Weights of a small mixture-of-experts language model, trained from scratch on English Wikipedia: 8 layers, 32 ReGLU neurons an expert.
Below are experts of layer 3 (counted from 0) of a mixture-of-experts language model. Rows are named router (the router's row for the expert), gate (a neuron's input weights, with its number), up (a neuron's input weights, with its number), down (a neuron's output weights, with its number) and show model dimensions 0-127. Each number is 128 + 32 x the weight over its row's rms, rounded and kept within 0 to 255. Numbers have three digits each.
Before each expert's rows: a language model's description of what the expert responds to. This comes from a sample of Wikipedia text that the model never trained on.

# expert 38
Description: Nouns before colon or of
router:078150059160147163103164143143107096111138129134109119132139120112171137134132140125137158169171143133156116136122095115080124134132124103104168159105156051145140101090098110118166103108070112141082188176141164129138109176148105101091131143163155143100100097104171155122094197167099078066160157099158172162132101096197157153076101100170083086129105189157094128159062149100080077160171
gate0:043179117134169167165143154112074143181094156144138142088101141134120178133098160098147110145201097111139155145064073135074161099145169150175167122093144117096109122141102142128135129128100136140055133132089066127137195126144172120137153162106130039122097077166149133110136122089136107124145071120152171145117099162100140143069124086122079072146133133137100144128129094089192108089124
up0:133156141131180144161125125088035099141126114195135138061103155073185076075131165116114157122134110155158152176079136159173158077132169122163132165074157120165148154115078100198127163154151069136154095095128091115156157201160121154133141121209114115116154136104121169110123105140099122137127118089147186101132151094142096139146098110116128106156101147086112092193115147138102136157180
down0:129105062088103149141118151059151179158151064118137100114164120102111171069138102183099085073134142132134122190148056152104101101142106116106144116143082107091169118121149091154090108119108157063128213137123129093124148092169162111129151176116126184089143170124143191135125104117133182164097142113148145163086123142183127176105092112171128134066167152121122159139119186093118097165121

# expert 0
Description: Determiners before nouns
router:157167105138160151144183202137126145086172136152087129095144092108165153164107182185147177131137138144170146081144128081113086135140117086133140144158159084132107103100165092131162154144100133164112176096173196150107128152114121089102164172088142137097091076078148154099101145129133161141143190069123116159171078088137067194100118087136108120146144160163129084141106132108049108113169
gate0:130122161094101159141139153104121113099113091082069130098157092146141122114113150099133158104098116155180155108133139093137183102120083178076136130104159166133148176159154159154117081233093155100072103109130126155089129130153114116166078121122129108139127135077078123129115151209153218083165163109155114098110149162062100087132144131147075203094156122141113083096154090122097148136158
up0:065203122172126109107134122123105125123137092158178141080128100173089150085099127120162130160160122150118186140063123161090121115129136100122158129115141124074126136178154126247140115131092124148170134110135117199129106113038102094105143176112109128134143106158182133137102153119151144157182167157106131160124145178131149110119199098112110124126169070128114108178074182120144187144123
down0:146110091144169103130133208072135159071115133161105149120121140132118032166137117097161165105124107133131201090188124141107142142113172182109144125114130174080098172113116164122132155105075100144080136126190102137082154135140178115109131114072117099071061112126081147163112157120190131103184134119154072119104127102101113136134093127072139166106109171142190091146128102081151118113159

# expert 44
Description: Year digits and places
router:165158119162161162097162165160141101093160137146088112135156078103147163165101174165102175143137173108160109087159093093076077157167107084109179149142158093137124087092127086115148131114082097164153185108150158101118108176089098107090158153115161163093097116115167164097082146166143137155154173086107156146170086085176088125081093099142117098167094153160152105157087163099065093126164
gate0:126162099143110119187135090137125136104120153139193079164118163061135119134116069187094131122087078140139159137078134083138101198108190145169099137115076117101126146115201137106152084174123105100119154166155118106149131094137213109141114131190079136174136122125150121151088132135142075133137146185064079112090096131121075113126153121152150203110136107137067103116095169143109125096122
up0:121139077136097137131162174127178167172111119108080118105098175138108108141166106152097100132124099166115056153118151056118147149087087138116168112062092091166090125174129153103135108138128091118121121135120108127098101191174091100194094099078176100117103086095125102178122074118220126171172139099127128077105161122127137167131133086116148127137114170129154199099143149106158138053134
down0:155119063102110141122113159088131129120160071097160155153200114109128128149139152091099101164083135095093117138102206160081131136110190142142162111118133133092109180150117166126102149088073119133123137124097207168088213091111091168113166113126143105092144198125114076149156134144168096173119141119163103131142136155076178196139126163173109149127139143111097106097100207134133101103099

# expert 56
Description: Function words after verbs
router:163168123158158170096163163166137100094159145137091109132158082098152163164101175157101180137125166115148111091157087087075083160171103086111172150167166094142127089089138085107145144127085098166148184120154159096115098178089101104088155155116167169091101095108170167097073152159149131147145177082114137145166088079160098137090092100137116104153096144168153096150090172100068097135166
gate0:101093097171087080203097186153123135192163086188122102103112095158137088135139099075101122120157115034133040179111131079095117092123127184126142158061120141147123125121117157090164140117105099123121153133183159153119184128162125100103099083136157131128126138146140106073145082098129123114147132192154106105098152116124201124128177132122141166144147175169137196098130116124123144133104
up0:130115163134120132115107086097160111132090083110125212096144140162153091150192069159123192112178170161182166146141085132187139128142149128139092112121066156126160172168163154115061101073112108121166196165107114150111133138117112115163121126107145158150120169136159184081143153139148112130110086124057137174158091198170106131145105132143196146160129133165147101159135106077166139125090
down0:119157148123112134110103132157074116139106119125169148136123086135113134103143130159154194092156148101097123108171110144056123094056112088160101158103143098085125113084175092121132121163100111139144094127143167188138140159095094122176098051187147129118148101054157100114089076104169129098070097145133116081144114170119179118119189192059123123128167168144126152146112170137109196107177

# expert 58
Description: Head nouns and modifiers
router:161158112163154166104162164158134104092159150140087117141160080092158161164103171162111175153128167118157102089159089091077083159169106091107166153148163091144115087085106090120147121116086094165152182113153157100107113173081104098096157150118162168087099114108167162098068150164145146141151173082113157139170082085163094134070096096138115099172098153163148087156092162101071100130171
gate0:087109110150096109126067110137129124132117111127134158147078091135086110109116087136134127128178074104110155116128140135132094091111109172177135173074135157146119142194148084069125113126140181119077097138086121207182149124135138166168059114175048109123132154185097111182159120187111120167143192135141149168128183124079146094177142128117140159187100111131125149160161088147144142092073
up0:165134111106166098138167082188190169155188155086107130134106123076111136081178188130096122099168095117133137105075187107128100111161114113134084111101145208120091109183086105135140133146163103077087158152153128105189139106084062127155135136123123120133139095100106174137061033111097134082134103126122112132103127082117127157131170185184157174108125144160113100097116120136143133141143
down0:160086154124119110140089149087150109133083123107122043161117175183100126112111151147117109123136063131129140121151122135114198195106136081168143114154169125075134179127131113102135174129157123160138099111147163126145123080141131161148083106203119076113116205121150070112133074217137092164169146143104131150164151120106136142148206131107128072111105098090071109076132090097150137159118

# expert 29
Description: Naming and defining verbs
router:160162127164156165097163168159144091097162140124086111142155084091146160170098171161098175133124168107158097086160090086083090155171099086110176153153159096148132086088129087112147139120081102162149180104153152098111105179081110094094154161114160164092090104111166159097078151173152142157148174085111144142169084082160098141093100101147112096151096150169155096161088167096076095127171
gate0:163093106118126134172025133047114164148078078132169118075088125150147118148142096090105127096169100148152125143117123180103145133135112164138121081091095157139108135213191155095102123172074147145068128131152124099133107059139105150169147117089109119196170168167119093142135197157144119104106116141129129122120170093105169111137139094182139170143079121144072182109109130140118141139120
up0:054149070112141124092148119130170158156132122084100159145137122132087142097136057165130107163119117129086132150103132108120140139166117158065094148111209147191107156181139106138109094156164099070151097140095123100129146147187134110204124163132155097115114141184174098085095140095141081125173128106090072090107188112146119135123130206136180124099125204108090120128081135133120123165154
down0:116066095071152081090157110117144103110112172060119081104134100189118176141096165090114140129103132151154149181148078161114130132173084189140157186162207111104081149102092119120172088155154153129145133146171113161153148197107150080196140110173116147134157148148184088137171162166162146096136155104138150112121135109161081143102125127186119099105161110139136087150139140147150168152081

# expert 12
Description: Word endings, adjectives
router:166161125155149163091163166161127078096155119151087103140152089096153155158097172172099174138135165124158123090160089095081076154172112082103163153153159095153102086094132099112150126120089096159156187116159161097121103175084099098094154152122159164093097132102168169100077163176149135169147168085111151165167082086156098137099096100155116107170108153166143087152095165098077099113187
gate0:140150111144127101151099105084073159146054142117142095124145144087111075081196069098119052174088140091112143097074177130100116117145147201154076139059124150099083150115117168171178102144118174077158171159134112145163117105154185151105112148113086146156120142184069063164190112147115131093182112152090158156128141121137124113118139130090096151092130110135134147113148129130157131100142
up0:169190141064171136141172156104158106083110175074130154092139154110149175145154081155069090140170136097104117181193101140089079171160145143119136181192139127101106145189174137193124158153089080140099182098117132077106092126109162075122153124088089118148103131143136124120101127114128142171109140088143163132114148132120138141168208053083124132130132132091098119134130089160154087129146
down0:149149188087159133116121142126079072127149159123094156112146154121138151146124131110182130186126122130156131154082133140165142096107113117139106161086186120150089144104192081170051095119130111171095122162130216124151132132133184089110116167078136101095155067157176038172108104164206086142117158146112136107111117160151123145143090157119120150105134101100126125091073085128136131144205

# expert 1
Description: Numbers and word endings
router:170162101160151165093176159163155100096168151151094116135154076089144161168090175148088163137103169123163110093163089105073074152167107090098169149151152089143129091090127084129143116109099097156156197105147147098108103180092100105089154157103157170094106113115152160099098145165151151135158165079116106151160078085157085141075090094159119086170110149160147122154095169096070097146162
gate2:139140146090118120137161156068097139155108159113178164096098154188094142137088084142074102137160113149116156173111209106154162108103206103120129125152072081148150127104129149151154131112043125152135137142105126197114108114127216113096129133194122112148138107123145073116184086126096114114157094152072131118104165158089173115130161160151110145116128118088194068139073114151111168133144
up2:134150086115139135119125127124105128113076122146071109126088147132164116143122178089142105122142088139117208172190144125052139165082139135143137161195153149196150175109138155111124108142077086114120100120093121132134145125156107125147073077109142058145123097165158149089183136110150138161221124122169150137143139130128111160127153214104153129141158069096090152092106117067141108206128
down2:077117119086093137116141080065088075130145146123148153099134138170168167118137084110159148113081151160131116132120104127147070051144155088079147113109110121118100160078103142103122169108111153133153107099124131184140166105117115146118116165060070078126139071129141085111065150129090107111064133160152074129114103118124089189070140113081139159143184114149105148228170096137113150119138

# expert 7
Description: Dates and table numbers
router:161164120165159162097171158165151105096160138139090134127155088093146170161097166153093181147131171118147107093159091098073086163166108085111165153159165094142130085090124090118148136109086095156132191120162164097098106175093096101091155152110166165092099111110162161101089154154146140147163174086123138138176077081159095140062089099140112096162099149166149107154089165102059101132173
gate0:169129102131128071156139160157094078168143125071106174142134146105099143086117126133085198176148113153117160097151109146131079116106161161102138137152067122090133097147115146168113117132097115184077111135087155159173133118096110105123111098094115089190152147157141063157073091106112138128149137113133049126093164130131165135127093158074102182178130130142173220112104140201108125068125
up0:158115161087142066151135124103151118145118147097081157159112141159104083159078106098122090179087107101137112091173132152082181168068133074173142163139132168132111126111157078125170136129096138085162146182138123152085117092134106070090190152170135142192087132097104120097123164100161071103123167147116100146166195136057139168134155164142085088108098162114095118145136149093097090071140
down0:152130130112083153105119138106156154175108142124118143145086155108129170195196110090097136103149149124109085130167160161149142145162114123108123055087142079145092066073092089138163159134096142143141118063170133098070157077119166191150195106135104210117158126106136130118158113171131102146144162146099170151070172091124144105141185101139163176174144163148088118092083129124090087135113

# expert 54
Description: Prose prepositions and verbs
router:162162124160155170100171160156148092095157143142086104127152082093151168164103176168108172137125167113151110089163086094071070158168104084109166152162162095143106092083130090115146143120084102166148185118145165102097104176081105104095164156120166167090098119116170166098076151162138138152143174079115131150169078089162093146084092104131124096157103152158151100156092161099079095120175
gate0:108116118115185085110122137112118112182132167169133119140108154104117138118133118128115086115100126126132073125183120128149095082161116171171107118132084119118131145109130118177135106141095127110115149168116136112157121055175167116134133147185127082166145062106126114112157144097099135084143096139145092143136136160095167166122150225105048129129193112065174106081105139108136091000149
up0:172141082061138130152123135111102151126140172120187131128103097122187102134118183160122156201126117111109146084101103149099168126105166083086073097127090112169135112145074088134162109098168156143186060178107145140083193185091107130103114090142100099088091103097181130100089086106150128108143158125097134115117160183126141099164141107164180099128172112155127121132184098154147128165061
down0:123162104147155137095126110129140105126121186113138157199150082199074110161100082127088119121110154159066107170174157196141148183109096113124160167106155137086114081126115125134168150109100147125180144153070184139167108113062158090180172147109123094130142080108136167108147124132135091151146096099118125127200188168191152167121136122106101159117137174148096150122154119118192078137165

# expert 19
Description: Function words and field labels
router:147164090161163165103161172154134108095156137112091129136152085095155157160101173162121175160154168108146085092163087094082085159174108089106152157148164084138128092087119096125146124112084104153157176123145156099127113176083106103087152153110164168094094126097167170093063166157146133135141173089125141163174091084167101139087098091151107096187102167161162117158087162100067091142172
gate2:129094132100054113142174105112182167137144104080141125140098168100134123125088119090141146048179084153140128122113120112093112133105107113090118124046073171125176151201087143141099133159189154146135078154096149167186160092114173142150111094160142153138067146109135096171139071120100114095144140121136130093091136087138143122132174123119099154134182122158083100107216065156116125119105
up2:029155162115119108139115149155121147096091109126142133117105059181145121116144144117083155112101124142086113128139157131152138118149125152149098089155198147107120143159129124167098172104161136096105127114157132090152160187126192108193080162052136113126128196110155161117114163084166154126105103183137161103171047158118111102143102133086146150070146167112201129114124103130132112201177
down2:101140169116117138124115139096141107136140087055082145144140144098152124093177150140114144099126153203197094135088084077157105140176158143124147159059090098130133105140184143195127106090130137121137100125097139135105123146141188177096117109093147162145112091159125185110129102144169092119139150127075123098181198198115131146130104109160141212082094108168083131102071178130154160142142

# expert 8
Description: Prepositions before phrases
router:135131162158159172110170154145113084104131151153096111115110078092128194187100148123069158119130162109127131107152099085079104144149086084116183165188157140099080083093112117138121192128092109130194165111134199137113144183127126100108158188152164157099101097157157147106084110172143122139148167089138103158173087088129088126109111109131141136131083151171087173131083158102075105172173
gate0:138138116136102108155143158137107077121140210141179147116091124088137081181107098127168166139176174159124078151117165149164096103062159171114120173113123146137123167075045182035095132154134132151106143120132174208139137149129107170104111099132133097157080129094158097161153061173115139144197119125091126109169118137085136152133127159157114110105150119136070145160157115143105148169106
up0:196094174087082158152056116089101104089123126136121164136148084089153153136106185159150086142112137122113184144167158112162064142110128127090180124179161114163176205105093124085095120151146121185109118108136132053175152140136112150128058113100099119123100129109110110164114140095102174083216143121110132054126138138113156143115124117119126123102111142094151138124106114113139102042096
down0:091146092096150095123096121146149098138128164132203130103080167134122149170106128092181197131159169127175129093138108145145124156114098110152147212050130122143089108133075250155143136132180176100152143141158120152093088109102157139184109138137125063120142137125175175122169142114145150166170097169142118170134109174103195165153147113165143104138180148129085147116122129140145130123107

# expert 35
Description: Prepositions after verbs
router:100135165155116152136155156138114133098155158148109105118103094092102160167103127165143176095154173092143062094155107097056104153147080065108194173162157113159123097081159092111116179138108125155160182104119173131053122155119109122108159181132174153105134085170139145117068158172145175110162137111158096212142101095145114164092095137169089090128116172157136126130128159100106118181160
gate0:184099174163096133133124155091132105142142130184161163080123119102100096112161120169126128076141097117171122195147087151096115112150098079125179138132157136118183165104133116099098149090109156155139157177074124132150106104217106145142071093158149137169140087124093189126039154139171165095119091107164144183089117188103123097125079130090116073119135113117142191116113084109153153118143
up0:137080120146099076179171122063164130125149199130059164081186095146094176063094106082185133097156140095142101098085080065158141135140118102149130127155134084111121098116105125089179121149165158124137130166144159094081124146066136119097095112139117122135073081153095160070103141147125110168062125164109082092157129118152167119081130153127165133096108097072136104120088164143154156118122
down0:072087083098153134125148144143159111077165088090119130070108128182113139112111138162193057109121107107168172063124138136118141124105149165116142076121103127051130095122074160110150089119118072116161132104129110110148145105177147101134139141167137133156058211129097066041161108147163108144120130087202096154123115163107092157080096139133118127123160078104088153126116156115155113111131

# expert 20
Description: Infobox field colons
router:184164172150134114109144183162156138107152136113057108130129073103136165158084151210113159110142181091166103084139107127153038145156079107088180130133160086112137136070111129071143123099083113128145157100153124141117114197076111141077157161119141150116084121072130155119113149163128122180093157121166150082177128120170132101136095118145097098108112142149092097166105164135076087107173
gate0:126147109107092138114106126137127109154130150112133134063068046119146148185107146089158106059145147109086187112137109189127096152117084125138089059141149131102140128159159102123095076100119158127091146105102070140066134113103112151133188095148108094092105129129144098097113148079126107178105106173130207092091179144130127135145133176164112182078166154115119148176187121066076139121151
up0:125135141185120097164111109129110149168127096115135092113135161059180152178099085129119121150141150113118139115186136144141118091074158155090095104159141122085175154160113140115203186114167116127150149170130129114176109064181163109158123202136151141041103150120133156109106157127132146134119139122162123094053045081106155123130128149102100087098117109166176168122104141156089210131109
down0:143117003130125210119170167140107152127142123118092121102088133177120140159123135138144115161177159138182059154151094185128096065099107168127155090136065109069150120143163126123089105123153141127114123159081168115099126096116139142121120113124107120140095121081145179129204113143138123077130141116135178124165141123181094098164119127103157118084069148181097123169188173085131111137139

# expert 25
Description: Name and word fragments
router:163163115155152170101168163158127080097158123162087107136153097099144164158100169153100169145118159114157095084166091094080087156164102088101173151148160085145115090090125099095143140127086105177137192104146179088110115176082113092091160161107153165091082127103167160092079147183147134160152173083115129138170090088165092125095099106140102107165095155161145087157088168098085099117165
gate2:091107173077082138125062163130145083199099084107141115129116135162121141106188112092095147143126071109136142105124154164014123112132167181146149126138093126096150126129107113184077142172175164177099141152144146175093140131120140117106084150137119102149136165152129131134131069054091148097145124184097106073088139147107096129121183096090126127074174094098129137100164100102180131116146
up2:132141129132079130108117117143115135128126184106129116090100100127090165178202153176165167145173153099133113193105121151127165050158141091100147128076093109093142098164121085154170153119158106194213092144129159139145182127113098100117136098093074140093083084162139116182049153214095154152136132117126066104111097127148148096102104177136113111135100140142127169096117135133106162150110
down2:149144130153151137138214111102168233138163138118167096126123103112159134089120141100064064124128114114145119129117147169147063135142094119147058192147127095141123094125154135132156189101147146192119177108163127134082135153128157116148108154167119142150124132158122135109059183081163175098120145101063157186114173146124140149149137095134059141154091122160107106085159126127119197153107

# expert 11
Description: Commas and periods
router:172165148157131151144182191155100059092147139150084096155144095117094146173130160141204153103119150153123103091135101080100124169165124096138157118165163136094130082109145072123152121093102114158148169148151156131075098135148094120096155145135160174109094196152162137085075127212079144133140151068160145131169097098154102142068118130130102099149076137081110120166127154084077094141094
gate2:106091155153068107148121141129090132121135106140108108166102134103090115109116154083120179100058133157135121110107160194182126109087144126140079089087160150110089094160119112171167144132135165125169129107152136136160137066176157175134135131164134157100125184124145155103181100159049151162138145141129142137145025124037132089075147170126148137116105128094106208119108103151127121094069
up2:153122155140066139137088086109106157115162090100089139078115146079145117128054184130095095139083142130200157098145164122148125099116168111146133182149117114113121093157139111116171100155107116096133148143143164131186156169179080142149129147157148130100108147131074150157122147191194104094140091130094099148069164120097120157095150071114126226075093144099125125104146155145161192113188
down2:121152148155198160081069144133169080177120126079114102164115133157137164136114151159186116114183097119095106154168141108100138168117138134054127108101124148107119089129128127162148116155177087127177170098090103132104112076168149161194139178115074145122181119130107141140101098095109106116079137138165142134113056112093240082093146072120140129126123097144100179114116111179155100115124

# expert 33
Description: Spaces and numbers in tables
router:162161120162157166099161169162142099093160131126091132134153081091156167161099173159111176139138164107152103082162094093078080154171097087114169154162163099154114091087127086123152140106093094162153187118156160092114112176082102099089161152115158166092090114110165162099074151165150146151145175084116152138169088085159093139087098104153121096163097156159155101158087168100071094120177
gate5:127106148171075046123123137088124119122107110098160111157090186144094133168176147098157092139090137219100118110095134155106130175112212129179058122133088128123076189089109158088155105148192132179180170108103144080149131096153161091088149118119115131147153157142072100151117094119113124104096101132178140117131131134132130150129101151105156116073209110115157139117090097137129078130099
up5:066081097102122138100113139181112071117117106144124173090076161152108142115126112133145064111137105164103132145124120134164128164116116135140138159072107086174098091100081111107108089167136119173135147149150146156182133140120114183136044127130156105109151106079175150081068147126076084130169170124174090114066155141147085174128131100104132108118077101121139122145089147142063072194195
down5:148114159143106108176163133139114142084110193118169139131112097162119119103131134096164155107136163097136084186123105143125174115161106109090109165106110118137101039125114073108129106165113141142101108066081138082110133113155164071127124163132144130118148109197139127156179060111120127124143135109086158099115117123092213114142157127102078122060163111090128180135039161091118161043146

# expert 27
Description: Word endings, quotes, commas
router:155165170154131143123121183144102101104143103077091144135166067094170152136127142154093162119143162140153172092149121075059139167166139087124114155143171123093154098088108085084121124131088109165168209143166154111118092170094134133090109152163163159108096130188152155120069130168177151159138168078175089190134074074143111141067107147148138112119131170091145113128108156119088098077118
gate0:132102110110172172123118131104119147154108168077121100145132087175103116108171131062143136150165208154143170178062167144100129177052140104136078111137141101156141139129115131118082141125122120107081177103126144099138101108124176145187113124175099086177116109160144116104119128140149134102083120187142138099135107075131095074112166119137132092063165094126078151195044071106119130126079
up0:101153154138124109101181111106171146131148134135156167144107143097116174084076165121169177118145097159055118108164138126164112053100168093186148185096140134135072114111090128166136112143120097112103070151137122203146153126156090165152147101158093156093107164171175115137097075098107158087123116130087067074139153133192102143113091104112142176132154137186136101096200099129160153130160
down0:091056116124114099139110087161138130105149072134125091128051137146103148127120079160094118096122115111131093116152132107090140054095093123165139135130096101104171071162131117098161140082161146068114156156085094073143150129082127176158129086160121099153147146177110134074139170138125183107177155174191136134110128118156139104209067087159100135138156058077106084122142143140109179113118

# expert 16
Description: Commas and list separators
router:156162133159157166108165177162137096090163140132089126135155084096150158162112175172107175145133172112160105088165089083074077158166104089111169144144168097146113085085132086121141139131080098172152187121148155098105110182085105099097161161116150171094094126108173164093086143164138125145156180088134142150171090080166093147074099105148120105164103143173145098157090165098079097136171
gate2:144089116074158108144148105143111174091027112130160192126058139132129131080113115179142103115109111115123127150144126098125155097166150125137130103108116139168132116155101126077117139135146137132123121136130144143155148155109250153155125034109162090181136127112138133175124107117127090188086120155145083127100164122155094135109151203149154116129181199175075153150158149096108119179155
up2:151100191110077102110160126122155142112137121125093176117124186135090136166133138100098168170140123096169091099124115163083101163120099146111166161105114118109142151072142111163172075125098096171110161146093166162134125055137099114149164146142110088161079155150168135086131076083097148107172099088109142124175107218111057146117129103091184188175100117104117127140072140190126106134087
down2:126128127115095046132153155135037108094070134106136122119095130099122096149165109146118135136162109096181158110096120162123108208142162114116165120157200185156159153073087100142133091145140150080127155157124160149081062117101124119141137145166113144150118119146147141087048099132104132162085102128151121116171166113154160151119152087103147151102141100147174171058153117154175213165114

# expert 55
Description: Digits in numbers
router:170136075134149131095157119150149110103169093158134082135160143115142174140079200141105161124134144139169061165145071090080142149112128142141085163150129072137082082156112083117101056077144089063141207081107154097101098186136096157131137129142115147113138081148093099104138167126110150151096140105112141144161064082165081130131110086174128082120162099149102140109075145118092166140164
gate2:160169161110128123126141124126096071140151120164165149093059110155103122119135174133097175070153093127118103174125145136144149117121233154073072127163147173094112139141135119139139093113071127171138161116071187050082159105123133166155128180157188139113094098090160088132129120104163114139091151108146104111155115167083146186114111119130175099133179120140132131111102105062115055099112
up2:132186136116156173140146124137123060152175161143114131139057101102133083121131116113107106132160128143197099186115105150160127122115149138135146100123142151132072117163187102118140163061211129110111144105179152095097132130110065149094129130133142137107136167120063089130077115086141231106123088150115104162138122137189095097107131151106145099138094061136088115121170110116177075063129
down2:113061154112086056197168129084111140153106101145059160111175102068166095145115131122110127147112153142113139125084092151126149064137109217106140122101105108090146157060096136099096135138191138120161115105113086135193074107128128090149128115158120099201175129118149173134096131142173084119150167145117142107127135141120127158195109134087103171127117167137121167155079108172148177124096

# expert 57
Description: Determiners
router:152160115140146150125178198148119130082160127166090147102158100115165153135125180192117162103131165141163122091138121083109084140160110095118141148165155112136106092115134096111173150121113132161135181101166173140119120175128114104086154164101149166097092055086135144090088137125130160174153180071099141180179079089155073191090103107136136140159124173167145081129107147101039101135174
gate0:086120122146148156206103131120156203128176138127109120091094135136134106122095114140169132125174089201139162165108181127154106107167104074070076149117174078116099136109139118172141104145136212167128097124095155122137059083147079117133092095087092145130075145097142099165146065121146137113142195151158108123130153169119126112126160155129150123148162128178061103098073131139131175160168
up0:115149106170125082133094135165136114127123098101139165078077105172195151128223127167161126155168105162028110131185136104138133198163154104083124107145155122158144183120135119195132166073126122145106158167121136106129091099065212145100075102096126139124142112175104181089128107109097186135154080118177124140146108110151168098120125141095133067141127139136121131123115143152129100149135
down0:141133126123139154120177027127181127173150166140145146126129153122107095220074107142178113108127153126147125205090125175130149166159094099109120191148122090133098176122186125114130150089098110072094092108095127157148093129193105100179086113137115163144133163109131113183126180148074109062179109128155166119155124186102123119109150158182148163114114127115104142121087121085106114113090

# expert 5
Description: Category head nouns
router:139146068157135137134165152141163123120149106175106146127144110113153121149127143130147140171123151147160159124118081116050066129127151117119154137078160043148055118102081107156153098092091113112140157185140149118141102167114164099112160122164173155105124121089162156122037143169150097148175164087166181076176071096154153100094119158178149125083082160140132072143110155113083093143165
gate0:097149091158071126133121186104128113138078133107085121113186120150159107108151130152141152107071170118135100138117086186118091120098121103177112118105128142095106143156136108075074121069142119155195102173103101170141127114125167123171144142113135110138094128150088082145083087180124116086174121064156203109146086173167108106112132118192137111092093127154214136156214141119088162136135
up0:140112130112096162183122116132081111122093088073137148135127167190103151132173047143072156108101137108153144133140133118123107202085090129100160115138103092101124108107114146160148131125145157132121152132081050085126114113107100101163120098099092102131146162149182121127119062120063187094096161125191119113112123164163180102150091153169158160093169123137147107148123084110076021122115
down0:231154144155113109163131076168110101155117181118106144185157098207109092122115120115138055121145099089131146076045129143151137110120099129128117144107119084147141138134133159039105156109115111103105080124166134174109113103175170124144138161077088090128133128146162099117093129163134107147089115092172125144080159111151104105140142130098160205140099203087104131113153082100120115120181

# expert 17
Description: Function words, word completions
router:155162104160153161097172171159140096092160146145086119134155088100150161164092168168101176144130166104158094085161088091080088156170111084102166149156161104150116088093139092109137135120082101165167187111146171100110102172077108097088157159109164167089090128115165162095080150162143132176149170088121141149167088091173095143078093092136103102151101156156146102159092164099080089130165
gate0:058106115149151102125168148120140110146127130159106082077060125167151117081102152114099098117164178141179174118128129115123091083109176101176093110124095136135109132099180120129133120121186121167172119176145124144128139081134168120189069065098108109118085158147108135222101139107053136129118136114184132100133156101126164099089113110107123166091118125181154083080125088122190108143064
up0:069106144092118078125132126125099138116103172103075178141145157128159137149101149108091122167096111201136112118162156179124159130119136184078153115108138166155135155052094142104139133159083121106177181087116186146124159170144185139194133149165115095197171118116148115100144126130102087121178170132067120116120121082080128177140118113064135126153178129118167158175055103110130082147112
down0:115140163114042092144144176111160148123160092105188124121122107176095155120089106096114143184106154170078099189109133120105159115200147109103126115119099128054123097179138101113162129140119150120160122131092127119140184142163124142123132047184185162108032136098146181154144151114159120146121110184138074145116151096125098116132121172124100116127114088142177104132117142118173096195073

# expert 62
Description: Career and school nouns
router:181157091169147166100156156159140125094155148122080123138152094085165160169100171151118173154144173132158120096167093089072075159177111086114180154148162096139102084099135094118130136112073102159129174122158129098123116172078102104083169159127149167091101087100177162102073139156146133143162174078113145147170074078152100153076090117133114100157096134157155098164095158101081095148172
gate0:093087092111137130187157155131082134108109132095127175154105129132130118089144084181114049192102122118123154121079129156157130135099200136081100133126119148107164139134089112096176239171085141174148116124097089140080109141112118117119093069166110144177154141153077101214108129113141108131115060111073149111104137149116094162124177146122179132111138078140139144117161119122117167184116
up0:145115101208112164207145106175164109092124124103120132120100123134180151130102103147094103088056080139106119173161117141186189152125141134105132121118125158152105119143148068147164137104127131149103168116106122125109130160095134073107150212160083127212145092115135141115186141127132113151090155089175141109082204118099087091120156202184153136163125174142121128138090187124132122147123
down0:188135179098122169154101157112140099199128154082129166158132084145156152119135163145086100172122119112154151103153158094161129116138134089138117144140176148136134181121127161086173166054146089102145133136130161119220132138153082138128153124081064115120133095117098093141094131169166111072135179112145101126152084161160070068123135164115050181155121117124159139150121204077139140160153

# expert 21
Description: Structure and sentence starts
router:179159135156161174128149120155137082092150139164110138143158090094164131164124145128125130163106173092177130091151082101085053151166102084112166136153159116156154094088117089122165160141075101149174185116138128130105105156113103090113163179097119163094088133127190171097069135135146167146129157093102106146149112095164085170055104103150118114132103176167173088148114155119058087155190
gate2:141096137091122146161088137134143104170148128172132107099140130160160141134088102154132131106128124101096189103089107129163116107107091145124153105172103109163129124174128149103118177148080109106158114169068140113090200180113117134119063100167064097189195158163080088115150142051073163171114132150091099071116164170122182110164125114161126169146180136141173136110072093151152140072114
up2:106091096188109139159114125179120140096130163123144100123174114143120137148134150126136173115121107121123125061145130160110062105134146132181150083122112170102086156141130134030175121116099145139168134090123104096099177148112100170164123141169093126102084141195125113080065176141088093153083122110082092049121145126159101103122160133181126124150161197128107165189149140101194130070131
down2:132079162072133144129113133065123190114060171190109105069076114130120079144091120095187159142133146125057161077086167133091152136087125116056120142133130070124149080103123116126130145108132114108139145104139106091092169107091153139112120120198112095138125123132138103146178119142126128116106150208126118110150162143129162081180132116097103130098157088138168021124145135092153125179141